Below are experts of layer 4 (counted from 0) of a mixture-of-experts language model. Rows are named router (the router's row for the expert), gate (a neuron's input weights, with its number), up (a neuron's input weights, with its number), down (a neuron's output weights, with its number) and show model dimensions 0-191. Each number is 128 + 24 x the weight over its row's rms, rounded and kept within 0 to 255. Numbers have three digits each.
Before each expert's rows: "mostly gets" lists some tokens that are sent to it at least half of the time. This comes from a sample of Wikipedia text that the model never trained on.

# expert 2
mostly gets: " and", " by", ",", "),", " which", " or"
router:144129110149136116122164121161145121187130088108100125154113096142136132148168131162137133125165132099145131160127137092135125117106120128123110111127097100103127126124132087134169131131194136061097133119087112110142155160170180103141112135136174090127128141130119113132091128158158091132164095093116167130090143119129143134114111105137142174132126119113112165178131091128146144149137132125131107151121104122125098112121168103154142126130156094158103160144125119155110121168156094159106120129126163137170159087139137124089110110107089150180143129098140094132129144156085096139
gate7:153134129117092114134170144164155122097135117142120132111140144168147120189106139114076127136139088144110127111141183118118140138140162139127167087150140120140092113117121085082115172135115138136141104162166134191134130106076116152125145097150108153101098105113136129087166112134124131076070133122155107144104143144130143115105158142118106104168116126103138080160102142152131131156163096137096122172134152141102143131169097157109147097103193168113159125135124121104129144128125133133134152087147142126116119119121142135134156110135083110124128109152134099137154141149105140092
up7:112079116149135094143152114109138121111124113117150123140147119161106115158104163128106091103118104110165149109140144124100167152115097156129126084140137127124122109124119125146085117165144097125134094074117142170178112109116123167135109109152105134091120133106135144125161113079175171078124095169127129144112165107112115106125146140123097137121105170124112129160174102137132130130149088109111155149136169171166102120080112086114101117092139136139107109116144151139136113148120157146130119123171158109201139104164125149111087137136086122100112152115121124121168121140113145103
down7:092141165154061138133119110141134149139131108091118133136149090142141145148167135115089148169158151095117126142097168148113112099116141149088116154143113160131127117117105094127126156115145145082145190146126098155115136131147144130115111096126151126146146112081119139155088138166170131142118136113128100101172096132093104130101062133123125165160120127145120146092108137158165130156099129125144153102111121126136123155152120143136100108135107137150116133128132158135145113151144156119141100084122109162088097147090125104155165087110112159177139081098143172118154112120144140084

# expert 7
mostly gets: " States", " University", " County", " City", " York", " government"
router:151114104149153117143122131122122158157134128227151104138114119151130125137141141127153124142166133129127125155137153147152130188115149130137145160148123122137130116123223118142148125139176208088145112131130118143126219174141126142127113136138128137118141175143068125109137158150142121127157102106118147162109144129136116123144121120117134194118111132173110130144128145138093162137106113138158135168148134132121112107113136110118140145151140104132120111135128159127091122152132131125166113129153122118185136124160135140104127132119091164140126123138124115164115109155114074139
gate1:131188104117139127098123185132094113179156112148140114143134147117118130142193124138075119114155140137139143116044118136112095070113110135117089139145147120122095136132139151108159156087105136188130116084156136166159134140137144133171115090128153099122087139144132099100137140135172133134123137141169130135129181083142157146131078096099119123113129135133125117117139153141112107133123114126105084143116121148124106120177169078145147140105121098128126147130139115151133129077126155121134177136122139102142095095132102126161148098097137130098133138128134135142134149125126140111
up1:198123109168135130144128120150104123166123173139125118109126084111108091135136119151135131123124114116118131175123102140143136123118109134138184143153092127142118143098095106111146121138123131139134096171106128138100128130123131151148135129107115119123087144087086119146143120169135094165126212087174139099080104153129121089138089160104167138144091142113124081105142143156101157089117107123148145076118131134100115171102113137130147133139101122145153115116112130113110111125154124098135126163110167175124061121113157093115150147166139133132145156098136137095105119116138105132
down1:101149083127121148130166122160129083142120103089132106143159148128113140114112151124128138120100145107130140138126094158140129121165099148140102139078109131091122120122131159132156142135136107114112116130141123156101122121124154176112137069094161133109063105125148140095109134101177120112120110066173147140191115097067171062141143138080154176182134129137110130130143109134121111114126150122110116149147115118146111141177138156104142172104139125112138130140129098104128153129174140100159165121131144124139124104129128133139118126078140120158091128143129132112104135092142162116

# expert 6
mostly gets: " rock", " guitar", "ā", "í", " ITA", " music"
router:142138153152124138102126143144153142151155115196136117150113138151148109147163134148132135149169147130097132171098151117160137219142127135114123135128123152150119135114199154103142120131173170114147133138108108127166218147150131112121159155111129127118160208150084138158126141148143130109171125092117154154116149146131130161157123092142145165126080128165134143149132147133117156136134124126129155143122118130124119129139174099133137150138127123110136133136130146153110132154151130098117130139148134147168153106154143136098135122116108164138133129128151096135109088152113068153
gate0:174129148149116123140132147128083092115145126169061188116069122091132103139133131149141189117116135106126143171134100117157166133113114182093131112123152088108156141141146150135172145105147097100130104131123113108132136109142111127161126109139127069159147128119157106123164087080135162156126174108195108127115138119150098136130105153137130126098123112124106157138165132136132118156137153122151147111093120149090147117115144132191133130102148152112134107130156109113110135130112146110123142155115085096114126103139127110163133154156152082145103107156137143137122104144128135098
up0:090213106088107175092147125150151155128146152118147093145183076113128131146126082141126064154140077121092118104122169148119117117095165116144125146126143149096117111116111127136099123102112139161121174129116149133102114116150128097137159172137134109122101124132141172130081133135148082110150101129060147138155115152115133127103151115136153120156123128093140116152100121135107124103105117177098119120116104115118133128144139163117151118134115099184121148112131067128119114103127130133128095153141161142137104148150120119114128113116141128109109137078175128096147128127117123144
down0:108138153102143167133113181107110172178169118108156122132160078102119152122119123113134142150116130111151129120130156110124134115102127133151149116139134139102131137116170109115170145124142120127132178103109128169155128116106125151154124118127130156127140124177086128064114152124148144122147159118075147142140096123195111132118128108125119092151167181139134141137111133151136089079130116152134154140119090076116129111099176122122122164135138098105080101153126132133107141143134101162160100135096087107124125117076131094136117100100117147178124152125103073120153107110114131125

# expert 5
mostly gets: "|", "|---|---|---|---|", "|---|---|---|---|---|---|", "|---|---|---|---", "|---|---|---|---|---|", " Phylum"
router:130128150112125097146129174111123142157158125153148124150122136126135126137169140142127135162167132135129125116106133121137142168135129129122095120129118155154143119120201094151128114146161199102134144125071163175156160136142191125113146127131120145101175147140092129130092127110140119118193102111145170158125151126123135121141121128141171178109112114175102159135119138110114146143120127143152181154129096149141128123107166123155142127141123101122128125143132158171108130146151141121114118165166122138153166082167120118092142142148087156157125100114141093175124111154085111160
gate7:122159141140101115171191118082137116137152085106143131122146155133097108132151139149122110165182121141149115126135182132101133151135174135127120133148126078140102107141141097137121142136159194119105112099155133132174156157153140111117112137150075126121144140120086112123096075122146108167126100106082120147126091122108161147109152123122151101134129138127145151128080090151124163162122151120169138146133123128125108160112125109121173128131138124127140150146136148142153109153133099120058133116166145067120140106156141140113120105097137154136095121135115072149092141141121102131
up7:128127115104163142104152127117116167103131154126092136122117110137175158135114136179106136087112148136103158120129152112112060080116110096130145106117154129134151134122126111115165112124102084112110104153123142140104125075150144170136162099132151139133113124169138133133120135140156181105143179117182129120096177115141139116125115124144149151111137152115091107102188140109118130128095120115086128118111077142139131129140133100140131092154143169124102107112131118096119139097132162164179127163126086184114129111143077079113110131111098088157148137147122145139152108129135135142
down7:150126147148170107181159115147107093129149152119161106111154086128165141113070131087150154102141152126167117135173137134119133161082122122133157128087147119145122136163128135125102160113097130150110072128142142133135156125151097102124094122127148101127098123117133121152138143131115095109120109128134111083103136122132098163114083148128110078153108122116135134114137091139118156168174147137138125134164183138145150142104121108099114113149150119182088124156137158196112103165158152129141103077114126123126159107148130100121123137131107129090127133130139114157098141117109181087